{
  "d_expert": 64,
  "balance_loss": 0.00214,
  "init_std_router": 0.0222,
  "norm_eps": 1e-06,
  "qk_norm": false,
  "parallel_block": false,
  "init": "uniform",
  "beta1": 0.95,
  "decay_shape": "linear",
  "final_lr_fraction": 0.0,
  "batch_tokens": 32768,
  "max_seq_len": 512,
  "doc_mask": true
}
Below are experts of layer 5 (counted from 0) of a mixture-of-experts language model. Rows are named router (the router's row for the expert), gate (a neuron's input weights, with its number), up (a neuron's input weights, with its number) and show model dimensions 0-127. Each number is 500 + 25 x the weight over its row's rms, rounded and kept within 0 to 999. Numbers have three digits each.
Before each expert's rows: "gets" lists some tokens that make up at least twice as much of what it gets as of all text. This comes from a sample of Wikipedia text that the model never trained on. Tokens count by the router's weight.

# expert 30
gets: "as", "us", "es", "s", " is", "is"
router:520488456474521531500506487469450533495525520479479512496538506508488464504472521458504473459469533485510482462506467543548509539506507479474514523497468521516506534526484513513488475491457502488493520490485510439503511518495460537510530510485481539479500551496543491520466464462474525458494461492512497498545475507494464536497517492549503488484498488468467543496519488509528522480513
gate0:463503541480509516468476502500481512544512466499490504451534514524515492486501521513506482506458470499515534509483451523543497485530508494461465470498500536467487526439515435503470518465508495505519456488507497509514477513490497529472482481501491471482488519483519485545497460477451489519541507510506527531514518535444474504502457526505505512500473548488477500515494509505541546472473
up0:451536498471511512468467492491500493547486480510493481446524502507479495466485508547527469512453487470521540497490464490552516458508516498469458452508514503478478499466485491521504502501526511514521483481496500503516457488502474517498503469507498510468525519505491505519491473469475464499501465514497508518515519460450474481485455511519516509513487556507489519512535522575533509447464
gate1:459508506454517477510494485467493455518486535494512579507525504492507523474506494494475535522507523530439470476473461491527509462545503497536477494479567516492508475547477486524470502523457513524504507496503498559521514464524495501509499526495509528498498507479487463512450491460496529468478544467513531505506500513502542509494524520497539517492486506522489500534528501480473513516481
up1:499484531482462484518527511541530504507506510501535451499495487531546471440450477499503471524516496483523497518466486485480519513511496467499507546510487451503498518478519550473524508536486517479515502504529513517485427544501525505494504486448493516493533485531478495515519525475526512477529532507501487469504481513478517520505512491484537482540492476521459500501556496543545551493496
gate2:493495478460510473488525515460486523539506520523505511534484489473557525480528513531504470484483504523472479501477481486474489550521518498471474530477515497515480496482492457532500494464524482451490524486476504491509468486484532515504512495540472541494505550509503457500490533519481501514489465521478438525514441479482495506563445490498542497515525478513510499525492513523463514522455
up2:493514512479469463500508509495484488507528518505480497519532494455502501499587502548519514486491487515503488528460487476513523541470455454470492459516487538521483477541497537472473525476497494469490503493514511534478484501479514525499493525509488514511505516498533547516517469496534458481477528525461555496502517529558504490509503486517505498505510490484452505463491556496499564506513
gate3:488466473484524524520549454508493504479476517506512514508513497465541558497493517493488529476533477447525498509486436510450506456474499519536506488513486524517501521508511504514481518487508528509547522510501479526533512501541456502485475496484503492505476543515464507475487482470535484516504455456472487516517501477530451508480510476526471493462457516491514462525513521554504464492476
up3:454537499513471486535515518529506557539505525526482469502513488515491487507504477531535495511496522489520510482506529520464485501500516498497535519481450491478472528482515494503492472441515485517506514477516503473470482518476482487504510505503529467505491551471490476479552536516527455505456481532529471505496475490459510544502489473491533479520527504495488501458539540437477531540460
gate4:519480478524481523561473470483504539535484518503484505485516469507536528480480480460498502489472525487490526501513468504521533509485506514515486547523527436449474518508492479509491541487478474510498485475506528493490510474549485501523515488556545541499479492509551500506460485547512500514492497534512519501518481478528489486535572515510508493498476505534456506501515474458531538511504
up4:474481506471493521489495551476534447482513517477466493499474492511460456511496465543507532546567555480451487477522489475482525522500512459464494473518495532553510492535485495492457462499501502507482499521476505540487505550510477480507500467519520564515515494516526475486498479505508528487521509494478476499488499487516494517509491478504469500474512515462488508533454538516492523514535
gate5:488481515472457471488508519478477534559491504517500440493464483489520523434521462459470524516525517508516471495500526515510501492443496487537507519542451522488510487526528528503509523468538491463509502495498483516501471464512514486455552493493548485501505502505519522506506490499546500495487511488462480496432519479512498505479475513534455508524511501487470532525540494518530494502479
up5:530468541497493479509485520504464519523529523494520501497477504445516485475522457472515511488498516503505499517503526508505509512459503531538505554524456526496497498506559551480467479475546499498496511455502524504494475493457501515473508508488528528495498523461530513528546473506565522459505517500444515469504486503531479496472498509536484503511500502519470554530500520524547490465477
gate6:458493453451485494519481508496479476484512498458502526473522488533499509489506527505507519501491515426515490500453497495519523536473493511540485429513531514504494476538533499485488465514465512491499500554494520527460477485490474535560522513503495481498502550534493496530490432491525469467511497489488510493532477481511485445506485495510511479535506485459464516501504485513490488464510
up6:481487484491480510480486514495498502491490476482509515466573481563521479540492515504525491523498524501514467470490501520496485514484494512516483471497503532529453541478516534504487502533484501473447496515541530528518487498487465561537496529519460499540524494511497520507463504490522511481514504522484499464437484455491470469501503495501524538566475502500514532447532515506499467475509
gate7:502504509475446528498565464458480496530516536506523462519480540509505492495524505473535508482486475497505502517501468523536467498503477499487504531502498549477517523506479473498470527507464486475519521478523482482505476511561462455517500510537534490487481505529540479480524501471507507561518486521524519526506471537480479514507519508500524483512515443506454515481499448478522528508456
up7:533483521491512497505511509517502492512481486481507494492528523488543497502501470483501477502468480537480486564469501482484526480520494474505498462494509485475472506514527507467486526500513513497529421515472533532516535467481525538503445494480526542500521529485529477545512483518471518494474477457463513484488532556481489557528519508512517507453549531464495486497460491495532490491533

# expert 37
gets: "s", "ing", "es", "ers", "ed", "ies"
router:487477460463518494494493493475480464487507468499523537495509496465499502503477466494487467524519491536464470456489472490503490552521480533491493511527552492502502515543486524474504466487524495512520489525488528445512494510533535536524462480468540498516468542502537483522488521446543512486466477563539538518543492488533464494481516473520488512466510499502500509513531477496522481498516
gate0:487493535481510505477532467524506464495526499480513512508464481486516464530553505507501525489497463519506492484484494502509506501517474452508509496495562425479510514515527499528461474493507492518527474560476545498463489491553515476472468523466509501525500559538512485483498498465513503528495502534502546498493496481493469505477518525475482508474447547489473490530490476526515523461488
up0:466499516557498478496504469496501515477459518524513503496513507500491502451467505511497536483528526474489441488491519472512527464512474523474474479507478534518516499467500520514524524504492473493465493484516507516491502497455494504489560461501504529501483447466486534526469509516473494444540487478530443522502490477526545508520479460483567541519517481520520496484473493481522524529506
gate1:533449480507471478472507448483492467532494489498552504464509468481524437479513481494448454504502491476515529502518523533520513542540545481545504459513515487501521545475501486540488500522507499522457489479489494460556495487551548516514474510498488529463485491468493526514498456518507476497509499494499493493471512508557536482489486489520535484493489516502514508511506506505509509531480
up1:473485511493495475505480499491475525457446512504510477484523525495510539506494479473443505491503507498534495483514513515492498467477456495505518509506510491506456482547499459472475521509520552510513458497509498492509500495488508470497531447525499463450524481492482487493483483532495498545495497509493490492578482493514574477486514518479479510469512512515480544492474457492428530460509
gate2:509504527494491481455493536489527507497497556486512500513508518498508477476488522500532547535481520510469492465506493521494447478482512511532485516455474520523506509512462496514483502510471504491487484505483471464522497482523501515520528435425501475517507506498533543481531488546518496501483527498447475509504511489514513493431521525434460490506477531551508493508480517491518478482539
up2:516500513460440501512493526461492546506499511535521474514517494513516511498465474517544525497498486522545490557504483482473453503503539522506496461514519527476486520476490495519511509487538550519485494464492456493491520484460507486546488525493466500529480479502472537500479523484478502508488527527474531540479528460489468515474492516496522508475549478551483489475478509510516426497495
gate3:501536536486554442495451508527495545485503489468502536503481541492486503552482536492516516488475510496479513484505475496500519476479454560504527476506487478538540487498524494496512508513462534449486522524496517521491489467504515526524493435495484525533494472511452521498535509475516499484488510482543518531524496516498419505478484487483505511524495467511503539508481500511495509485526
up3:481472562516470510563502483483476523477471474505518490493504497535494478475511493504530533475485469482498514447496508543512481525496486513548497451500490526511490524519483453512499519516523560472499500509499513439497517515519451487469466497541492483500501547495463527501531486487497523491532517557546472482538479519519507497534516469538496490474512490478479528493479461484490485489502
gate4:479527550500503490537533503526491541520526470493547513523475509498491489498500474527524478509516492543473473463486505456453479519499491510475474507498538508498505451518521489471521517503494500471470514524537497494458534529461536483514473453507513503476508511473507464482481510491477452493542457533476506451519515499523491476461530509524528501499513481511553536534477484513508541540477
up4:511494496498500522481516491507527515484515531544488496465545484512481531492494511496510539466481548464528530505502504508530489494516488501516505470504458474486507537461473472552481505540502497518464499468457488523504488529517434510523525475476469486494475513486538537483541531500520476488468455485539498529528527517507501525547487525489506526464501438538458469479502499487496461498504
gate5:508493522496509499502487495492529521476522509496514467556526503498518503527476463516553514505525514506499462516476480493457524493526497506492519503492483514464459536507550519488489465476465489502489491538508503490506486523548489484474511534528498499471490503522564505486486539465495513552498515454448465543512516521465518482480528523483504453544469506496511463472459461471490538469475
up5:542470514488445504493486472514440460460502516526471489490479514480472510501502474510493499464537495450487502496510539527474501516486524524487458545482483469523519490504490485485506515475529489520511521467559497507453509550442466496512504523465499491487514499452479452497482483509471460492499523508527507489505463523501499490511493519517455510515542451491509503521451503479466514511466
gate6:504483529486493478502484525491482495432513453526525537476459529515526483516492482511505511525473536488542523467478505517475498492494495497479535546538492510514497476527490523516478522513513507490520497492469530516467489507492508492459542504437524526522502467522524472502500515509479522473474580501459495529461511532541513505499476512493478522463474572527493499491496518527513476478529
up6:515505532508470501540484529520533479522516528572500501499505468488470494516525486501515512504517508500491436514535496512482510500541499503530480509501497508551499496534504492469473481516515511480477530473491486524503456517502476544490467540490489516523500534521485521475569462509543490426498491531556533501487492453462493523483548496505511471511518478486503504506526471528483494524478
gate7:518481493503481521520507509481482498511457494520528525514458506520507511477490462516498500470536523444519489513493519470496488483514469537498510502490535532548481449515487502559535480466494510517503502518508497500513490492521497465501479531461534506525499482514487504509506451531520502486462470539522525507459457459507514453490495513496493485470505517465471513425516482548553517518452
up7:515505508530498501501468534497468503490527449523528487474485435475527515505507503524479533516508518527537475558505522523517522487458507481529491496529484499453489498529489514476538480529512498478498495446495506439496465536490520422532477533521498520477484494543466524494501506534477505525458481502505474515517492482469484506497494487493532476504529509505482447546493511512515501480464

# expert 39
gets: " |", "|", "-", ";", ":", ")"
router:479506479522450480477517506490483522481490465545488496479512490498510488524493474544523453454491502506538514492448523456532504467503544495495490514526522456521493534480442507500469537523499516507484471502483488498537523499495535460495539470511474468483457489472505517506473514524500509463506552509478514478534516513512524498479550556480514496511474485480503517453512502474466463510472
gate0:474518506508532507482464503511520553515509510504537502498451475465475537532479499514511496485529495495522510502483480516496534498469507492477458476542525531531485489500510482489537498529472504563490513517538471527531504472496497469506418484534495516490510421478490534506481461510492460511543512501505483529510511465472516476504513504472492513496485540471479522514501531461527515508543
up0:478471433479502522505522457499474514530482496482492488532527509498516497463558532515485545531469474510511474493520499497522488489490480508533476507511490485476518522505464487511486521499525500481506473488481517465459516523520520544479507503488514470517526555528511458507513498530510533474506475556487518469504513517497492508470453446480506485535521494548499534505493504517418492478467
gate1:478497539503496469507502532515515517492507517525536417479554485490543495545507487460499494456504513481479501497492481493525514501492547489479480534522472481490508533532507501497527511520495467482490499477546526480500519489498467522525493501559497446475515522544523472486504516486482470543507489528547505458505501513505520510485492524474477494488501556490484537506520468505490477570489
up1:502548467515514517489482448469503496501510464481449545504458502504486502482487506518510490529485496470502446520510501514462494501492501524512489475484480517506493490446488470509458486486469519540522496539481471515502489537492528488470533506456524544533534472471466537534499486527522545482489480473493490521489523506491472484555495484541526522482493457508524502492481516461493519434518
gate2:466504519491526563520477518511528458505556508494490486505476501480499510515488529451500508481559472464481496491520467499479510508481515485532562510514557482541465478526509496526501520509517487513522506495524496546516503493524526504477485479526484493487476523478525492507488483485575503492531499474535492520524498497490490486475545501470531526460489509487456507531465484516451481449516
up2:506475468486464498513477472483516494486513489492462535517513478505482503487500440485481517531514525520524490535495548489497516472522520527460462485510496486485550482481491531460496480522468526505496538511483526436494494518494497524541520504466540474538499495482449519455515508499489483505466492471449485470497489478479520513521499505531466479488517502480558515496529535522541534556492
gate3:525489516497531466485521519477522505503490484517463492503501481489581515524520517505517429456470473427471515484454504501519484496497539497501485481487498518471531510506516509450474468504467531483506452507508511469510483486506493534546489530530515493518524530478518464507485480534488491512475466499505497517489531502494461495560488531495501470537466513532530503465507482461496502486517
up3:504486465488535485514493520487501513459514481558510477512468472512534495476514492506527483485499502482506493502447542491500501495520492509485551488511507490491493537485519494473494500509463539489513491505484466511485517487484489483527475518498519491511567522446495509503491539519506505539451510496520528505508491536410477490551503541496497513560452480508541470445486496478538511495515
gate4:501485477451482491485473444462521506482513515467465518477498458477499503500478527482485461495473543497508503489470544490520498529521500464556520455505536502499494503481532483512487543502488471468500450452486522493444478500535506498488505511473515503493465514514500540488474550519532500473526490502530496495504509483446505502478528507523455517490479533490499504503560467460476514533496
up4:518510487453455487472476486469502523457512473501506502513529472480547484498515530516501471479513578511535533509456525500506498544517520488507502480487535498526486489521529464510497509505491459485464455473503528519488500504517518513485502522514498517446494515521472536488496497506551464499534491532536517496494487495465482491511539493569466486503510520527511511501580501484483515507526
gate5:525493565485518503505525531467514516517496495537504463519543475486472503528521483500519496486525507487457502484505516468508494473535463525513443476542508499508475501509516522488537490531511459519481487525527468540483463527478493481523495450540504468470556505505486495474441525485478445486484518464538483498489500511521511504470484457489497513486492475468527533484521465489473464491505
up5:541457522539499477531514549468539479499486513479481505520547503484465495496503503524508517512520481500439525451472519459526475507522517507495501462530522501510498505501490525499497482512538486513474432516503500502530526548489512462499519483543512471527579503517490519465474507489514481473483530493515490523462535514495473506489447486489482514475521534503541516502498472533511514475518
gate6:487482440453512510451464482520459500528500481504528492489520457512507519503434487480493497463474488472506540500525512501496518513498515503533501505549458474535452547481516466480531545544496542534527511474504515486486482486543524517499523487483551452467478521519519487478480519501481522499518495496504537545486505486506517486490470509502510494495492494536458521502484526501498507533539
up6:529517522532491487527518501492515497494511512513469497482497574497486488481556519500535501537517512552467469512456476484490505506506489511473461514425527536474531456518468552529504481488495445476460474527496516510503511501464478532463479523526463539526526512475489514498532471519503479505499486498497470462515500536530484523501527475480487486483475497487504521485524483512488492493453
gate7:500487482484518527480503492513517523476509495505530529493494460468456528514525537486524483468512493496481515478452482516475484497510485511569528483509513528478468539469538516486516491516473497492502448454461466530539504534537507460502481525517507520500501552497440473507495512530486486466500465522523504504534470500498509516498503495499463501526500466436489531483485498487426507484506
up7:499532486514503498498507543505559478517483478534530470480501488456529512487487507527555517473480531480473474509472512458493523490510477484520453558476540516446449497497472486529452497479492504490515500551518481490499513510507502541515486501504506460492521516467473536510491530523502460514534470498482500478475477548485528510520538483520479528484494498485519511509546529485510485519448

# expert 3
gets: "s", "ing", "ers", "ents", "es", "ings"
router:510475471502519486462490488470552492506487507493510478491510500485477467515507513514476464549513531506521485486532476488523481526501530521495471491468537532489509520523528526505536466474526491505475441513517464470484519507484561498531452503518491490509469558496499514477468520445518513497470463529483517519461464463532486493461505496523484476474508523543540533543516482511507482477492
gate0:519472523514515448471534511475470482489503489506514518534506514525536500493522528528531502499486454465507478526464489454509511490506456501529531463506528503528472507485487454475495487455571512482476460485448520500470491478518555464509487506501523504519560527478519531509501515488516523519499485454484489513490467463505501548476513482511535522480479495482513484499469481520454503512499
up0:495481457520528509498500475564508510489505485529509460471493483526472470483506494508521568513519488510513495517511549499496502484495507508436507516493502485539533517556452492492468486560458499522531528526504490483531464453520469494483527476452503489523468472519499511489489471532491453495498482486525528499522498499505462496546505502480471486526549468473498531508512488498474499492467
gate1:530529466466507525498472512472503545479489477508483472482551504510492491554516480511523489520492473521483537490527491482507518494499483500461502486506503514459477516483536543469516448461504467517488525524539517505493502519490499503482469517546478538488437524498469510462489479463483497506501493480482454535512494505515449491502456514486498527517490559505507561518527485511534499511447
up1:503475523536511527549492512468488478495467522487503531507507483484511497504527479430477509486487481484497501525498501503483559515485505485502503506488484446481461508497476460539501517561532493511495436509458529497506555509476486485512491485451493479485536462496510531511470521543548502526501533489508508476496484511529539482458484500531474508510522473497480482476548509487530492460530
gate2:442490509498506491517513546505489511513482502469484508467499510506486524487519582492538504506468518461490532486519489517481481476503531529518494530502523518477500495487480500516495508537479438474515483474473533461484481465473522531489445503539469511521490584540508493511483520498516513503531482512470491521498514480492491475519463501471515520495502518551537457507534487545493517471504
up2:480493500486488510488493448542501499450453517502492511479483526545492488455484537496473531497461484516521486480504511507478460455495484502534507488510484533490550494525518500492496477497485529478573516472499487487527516512477509531485519480503479486495508501499473527521480497485541462476514476473542502497529553459477449474516499468442523524501459485528511517534481461534508522517514
gate3:486536439517530515506485497502459476537519484514501516474496554505535524474544491506504507493486498463485462529516513471497473463482518531472479510529466473509506526563492483536504510478486485524477442519500525471548493477481510474526508475501465506501513485487515527497491500481480496471510517484491490484509498508481451497528511510522487534514457545531503515554459532491495509428518
up3:488536482531504471507535503521493485474507489511531523492546502439493433466484503487465524522490476524525514534526468517534491491527497528507506472479482486495487507509487488519547541483494466465486492484455493500530504489500511519478485502540547499531512486522507543540542498491492501526532473486486547507538519487445496507542496510488549527532473511456493470510512472541465512507508
gate4:505523512462454505502518517524499522497496497489593486531469458499494519541528489467502459507461523513509531497541513514523476519488497524504493469498485468493548499515485519515505450468524495543504477478519471508487493492525523540511512514514559500502533497518487479532553551494521487489509486501502454479489475489507545447535473518532484487490500514501517482515546506535490506499476
up4:505502502510494519495467512483489537505442480496530527523474491479500517505496511497495465506479552513517566486494496487531487541513510508543496495524533490513518492469537506489523463458548498520545453455483459493520477490525522508475474495549527506504521455530525520511538497468499502499517476485484481446470495491494481502470498543508510487523483558471545467518537518479501472482487
gate5:516493533448512529476510488502546493440525476513515504531487481496471491489501518526529484524469498514533499494489512503482510484505496510556488483517526552478490423526499490514492470474469512507496513510518490474572443463509522485544468525565512483493494508505495503494493498499486517546536474506467508508494496537504499516496475479504512451506525481479491481536516566490494511476491
up5:525509515477486470475520528511512507476528439469506475474478455477504443518523492509516455511478482498497517489507465519477519475486515476497528455500527481496508477486520529515502508523484440549505503464512512501541499464484495521552490531512435509455496500505492485486508512451496523505523463510476515477464490528490516509478472521513519459514498487510507495468488563529465505523453
gate6:505514475505501554509481495518499557503507547499517464485483487489454486529519495494501511499520476464484539483466475456495497480513557478493493492460487522491467473513514508491549513512471575533485487496487473480477515507489527479495487460538459520425515495512492489482482475506477512509496503505477493536533473516539527491483495493500457511530522512512523520469489445541471497469505
up6:546515444497484555554532493493450464493515497547498448492523519493462480480514489542514540496505511515520480508483493499519486474492511513483489499483498544471516495497524452460519527525498510542482523509503500564483462546503508520554511525482498495480494490544532529500535490509545498505485519458490503504497448541472502513494507468499487493510507491499478496503533460530537495509491
gate7:535460521474498500519507475513533480509509463532510468520468495514538490481530487508452468485520530512524537514450528503492497506539532495509524472545485495517507479532496534476507520530488550464481494471528508523494457463467540479526481526473513490479524479522545510510467491469491483510508479494536488474460452506503485523501538511462507498529496522573527530488498478498480471477503
up7:535550481482514505516496508490580513524518543550486463512497533501498518506491494481488488484467489446503469538520482472515483488478469521481463485517475498464484544498527499518481470514447519492503521523509501518503474509508453528501487504479529496492472457499546537522477572497524481510510472496513516502489463505507506518512503495460494485465531489505506492454493453516522520450478

# expert 60
gets: "ing", "ation", "est", "ment", "ance", "age"
router:463502528504502511506489527506531486474513511505480459489525514473476516496512475516469522545526479536496521436546534507528502480523508517502461512479528494477481484456543449518522486538502466501491506478522551482469481516528545532492481459472519487505467507496496533518523519464508496506516478484545520479506516460498530519522495449547485489483499481483506554532491499512479555497485
gate0:487542473490486516532490521485478503488555544521469506499506509524500514489556461539510480502481512493431537476499525513484502491485478484489491507486477518502498522450546486517531493537515481465473494446492555516482508535507486497507467526511482518479517464501491496476468507527479450489548460506513492508484554509464467552495514475500495495503503529517503526483514488531490496538453
up0:465504481464539469484450522494487479474530511465485520429533475529516533482537480483481468480497530500467504502504478509522479511489492491465463516470470514516487517470532464457508485455514532453524499522483500529464484523462501462503490512505523498440490489459473488484498530482520480537508451482480498532489498537468516480475547523493507503486521488476513508517535479519501481490476
gate1:476515546498495495506491472496529513477500525537527525516502482516475518535527504511467453485527535488485531456458531508485498525532472504540475471517518469509499480463517515520494494515497452471447472477517506489525488546514506475458526482498487474512543493455494489543516484495455526468543526458565505530480485486535497509505538502474464512488514478526505503500505521476494542496481
up1:486487502510485514513500497505529483511458498538496556543516510510524489502488449526477469508529538475520488471514495506482513516493458516496492480478531528516493491482542532502504507482493453482507431516516529473509504541489497489509514492460442506497513533518523482566508515496464553492472530524505508532500517534536527480524432484522455484530483529502488540493489504507497535496485
gate2:540446551484450483517502478543512489477465455491508485442481537444499499545525482492497520506501490509491462487487484459474472520498501514497487535501480497547489520483469457494490504530476461510517482499476500435465500446519505500453480529546491479507483494449512518502514501502475477511502521514511551504484503516483486506482525478491505518495487498495516517495494505439497545478495
up2:493502531479497551505508493509515518500519502511504499504504510578501455506511485472490525535543533543490517523499457489514514460520483477516486452549517496458494477557514518487532496523497515525521486483535519541492508500500516525413510520496466556450482495507499506480531523492482476442505494473502514491496486509511452489444491467506503504505512486482503503509475519484478508505476
gate3:499493539509414502543511466467517532481475543477549525497554509510496493491498474498469440521534515501526479507512504490492514495520477494491476496474494503524550492451479498459497521508495497491513512524499508533490485503525476483474489502514528481479505521493532506521512497481434490478503491495491490488484497529498523484547491512527492478509509491535477513486537461408482532508534
up3:517491444487552516489465512513491480514508490502504526464484523501496456463536521491516571470517482488535501474473456520506507506466515501540521486485519475502433520483540510528509509507525497455492469480466499521546484507431500538490512510483469511468482521503523500470508497501513522494480490472503537522534470462511477493459527556464507493504498507475518484477479530509480518503491
gate4:468546504504505497529488514475463478503471459487542502552532508455524500501502452511537453474487474541526473475501468502528508468509509510533476506503470522511488458478498495495495523448495499497496466466505515455511477480529517479511516532486523498516540513474486466510503509482500518535466499484535495565496496477528502519440490482480543514486459478503519481469523529531540486502480
up4:508468450471475503507521485519519519517548498502503457473446523500471505503471511478533532545508506477448528499492531490484474559506492524465501499550543480524496503482495496473523515504504484514522520473511472516474495482502454534517513461479508485479474496525500489486493469513478468534518508549492540482528501551482487511501506502530484459516474551482467519530491545511474493503546
gate5:461499483455489549489520516477487480492457458472514517467518473512540515509567474513518477503482495502482484454509498505496490487505471532499476517486530500487535526504536460473549527508479481420496446499527547466473513483548517542493483445507510497483479521478527482494524473529483499510519512491522492491517502454481489548508487490485513502506484509516504509504491510446498491494477
up5:497499545530527468469514545471478495517510493498524496515475484531498524525498499542523553486464481521446547528492482522502478476496555544466503492481495494479489522498478525542484491492486539518499503488505477551473533504493501481510480500491506472541480529499512511509523525512510491501513487498553495541478493536449547546535537471460498505532513492479489537482453488492530473500492
gate6:487514527483487506522475506510506516503491503511514477525518499515508533523517484483491470480509464524482469481531480505478470467452473491462507474523493495503465510459506456496510485526525510507500493475481482473477420477538517494446489503485519477485509509516502504457511492500459487545480480473488499453510485501516496492504455471530507561500448512518455506499533570431509521485506
up6:468510519509525507490452481498523516475495502506525458532521525496476498490546484466506455491539470505464496536530502504497489481466496466448529509522539503502478519494524459489468488525507494516496472481495465486432463504531516475448493489508519485539509509534523497458525529508462483533535499491499492502497495519523506492529461478546522524470463505506441485509533519471531535521502
gate7:481474452459482500458512555503512521498512467494538528515509506508542534510492514465512535535529495472476538521491494500531515500525486479507483502523524520496460477532477468439517505468442505536481511531522537510511515452507508495479508488518518519458530489499504519469478514525495514495561511537497518507454511469541499507454510491501492515507459522477513501506530495532469451501483
up7:495493377533481516507468518490521477493480509509540530520505488496488511526518493506535511538527501531521517493526500511469483491512499496526483508481557497512536463499503480488514515464473463533502482483521483525516514508513503464556505507523522492467477502466508506547528504520514483506516459488551505525517532492485543485478518492540503493464489505455496498494515524484485515445484

# expert 52
gets: "es", "s", "ia", "z", "les", "as"
router:450500480507471500478507484501545515504524500477478464501530486473461456550464513507506530472521485518521474523537502486497502531481482510496529532497495553539499504499478514451466502483465488509512446532461526470508487522500530529478500523469515474512502521444504499524466469463467506473485487499482515493486478482456474488466520496485527515483509482470557454499496531513540476476524
gate0:497484494498546489508533500489512569500440496450513470491496548506521479533513475485517518536480559475513497491543503517527516465466507546471489521484497476541522457536503484511493528515493500472517488513488484521471530511510484501489482499513507518498505497504504477511560519498543508521450487542489519506487491537530550450519493519481528507496485540529476491486534541508533531504501
up0:483517498513499534510511502515524476460516509498498529502504502481527522475509485502491483523504447517451549472482472497486473553510473525507504518516487511480464528528506472490476471515503479493508451498463535507486521529503475504527519516535504466463462538514506503518466483518481509453548508487527479538505474459509480509503469461521479467503507472488487595503476508450517494535494
gate1:498433492507490471482542499536531460470477495485502469543496524508532504498475536506522537481482532510523477496519491504510475489512521519455519488481469561506483523490537472521467531460490476507444511502522494475511497486466526533515475519509487562493513488510521499526519474492482484515506501511520498513512468542525479534508457472473467488498503515490498483471479545487510565548513
up1:528498503459484537510477489527464541518522488512512516494509522503462498528501483500479485503503515503499495547476530523493460480498505499485507474522505495477521499543468459515569504493522478496542521475492479489512474477581425486497519503492521502510508487514493496475485535496483484509466489464482436467481479555487530486520528486515556480525518467516502477508486499514483486456464
gate2:463512485462510489488490508488486490486491504468549526470514480524515530448567461529499560499506479491479503489478520521493463526454511459502503483542475505499483470523486516510483504527475485493486497513486509450541497521542500509518513505456479477459515524510488461503467475512462536480487486535473502544463484503496479511509490486483499480523487526539505529522468441496509509559511
up2:498501506534516495456505526502487480524477501466494539507498484481505473491505498476557485487499512500503517495449506533512515471481496544526541521491477509491547543486487558492524512491433463504510485534511537502535528474467532505491483503519502493533506557471497496501506505489496526486513535483529483510504524528526481465474479495441447476459484508511485500489521458552538519468484
gate3:501501502491465477498519492511516513500468494501482472548494445526520490499516464511464513536458476478442509534473464519475485528496504477517476531530491493502481506500475422452493511471536513490483496510502493507489479487527554468487474486466481486501471498501510485509547496471537490460482469476454528508507506499476492479502481521484543502481513563527504474510504500530474563521520
up3:473501494532489512476505479475473525530495507485496524435490483499528511513509567514549494479509531506508485510541516466517510521503491530498507522524481513480481462514485577496467458532469479497487522499523439498514503503500480510500528462524499465483527526502446527490478521537492519486517512523479488485529499490548472503520494506487527503538451530493503566504496500461529491517466
gate4:485499506489480505498487500481473495502501489429496558493505510549518514524531478496532485519508506518488448559498528510497497477459494522477507512501480508483511509496516466518528556505484507514489498506520477465473541468503509460490483501467548488531536544485510499523522536537474488492473511476538536462482511543422453518490475494517528491504501514506493494463519497514487455505527
up4:521512479476495501473462489516537477488494484490503499500492495493513505497467499475501505467508454486525505480507470508468508540508493495515515477467477518494571548511497528544513469523504456483482481527489536524491510497466522466499499490514491485526495539480507514458494478446533487467515521463569455522487496471511536456465523491509521447547487480507530495529529474499486506451474
gate5:492539498515510505505510516497519493490503528505544474486441500508499483530515492515512514497534529521528530475530459503501466472526500524544525523471522551540528488460491488542494543496484451510478472489503497542472525549537496511470467524525509474484461495522522511566529469524561508476475496517537477478516495463476513507497512475502516555492525526475511484500499505480513487486503
up5:476510520510477524467505526497520460457493514510478493474457486508466485530511509501523502492472535487503522530525465456532475506525467552465480496514473511498482490517526504501477515518497509522513562454489492467465507506531485507518477489496466472451496516524498468555523486548546499509472497520495484483520482528452504477515492512522504484513529507521479472558504545543506491548467
gate6:477484526477510527543510504489496503455529523477496512553466484493500544535489538510533479544451517527548476517527505508524474501516507451466494503520548509525519501529495533503473467506464497550452473506509478497491463488493500482473475554502511528504501520505519513525471498494457508497503515472509553516470490504485482434510494527499521480487494460545464507490538507499502492480485
up6:470520495527479516494533516490489508512475532489503534499494494513539481508541472529502490492491525530484500507476548539513506550524537504518527493489510505515535453519498495506484495514504489477471495527495509485506481509533542475561477468537516495507523491503475517518488497544480428499491527492501546492488507500460486565502538520554495459491460524488519476527455542516546477492509
gate7:518486502492515538513480467490501485530518495497509510546481474472462460492484542505502514455520533491507506494478463465487500511482482493539573499519531492474493492478489511503501486494504527481491461477510496485483460513534514470478516521490503495520500506492508461524504471468537502446526517504464518515467547483461490474468489454445471570500510496521530532465516474493489497442496
up7:491483494478486507479535463522522497559534498500492478505470515523512487530490483481486516470459513486551503470489487479461512511519462464520488509502547503520536501468486504486472507503532493450480468492505503504484499514469474525443517497495452544522504513498502427523475475501509526456525456522500482532480512533480483435504498493488475528505540491504497522468521526483552494523501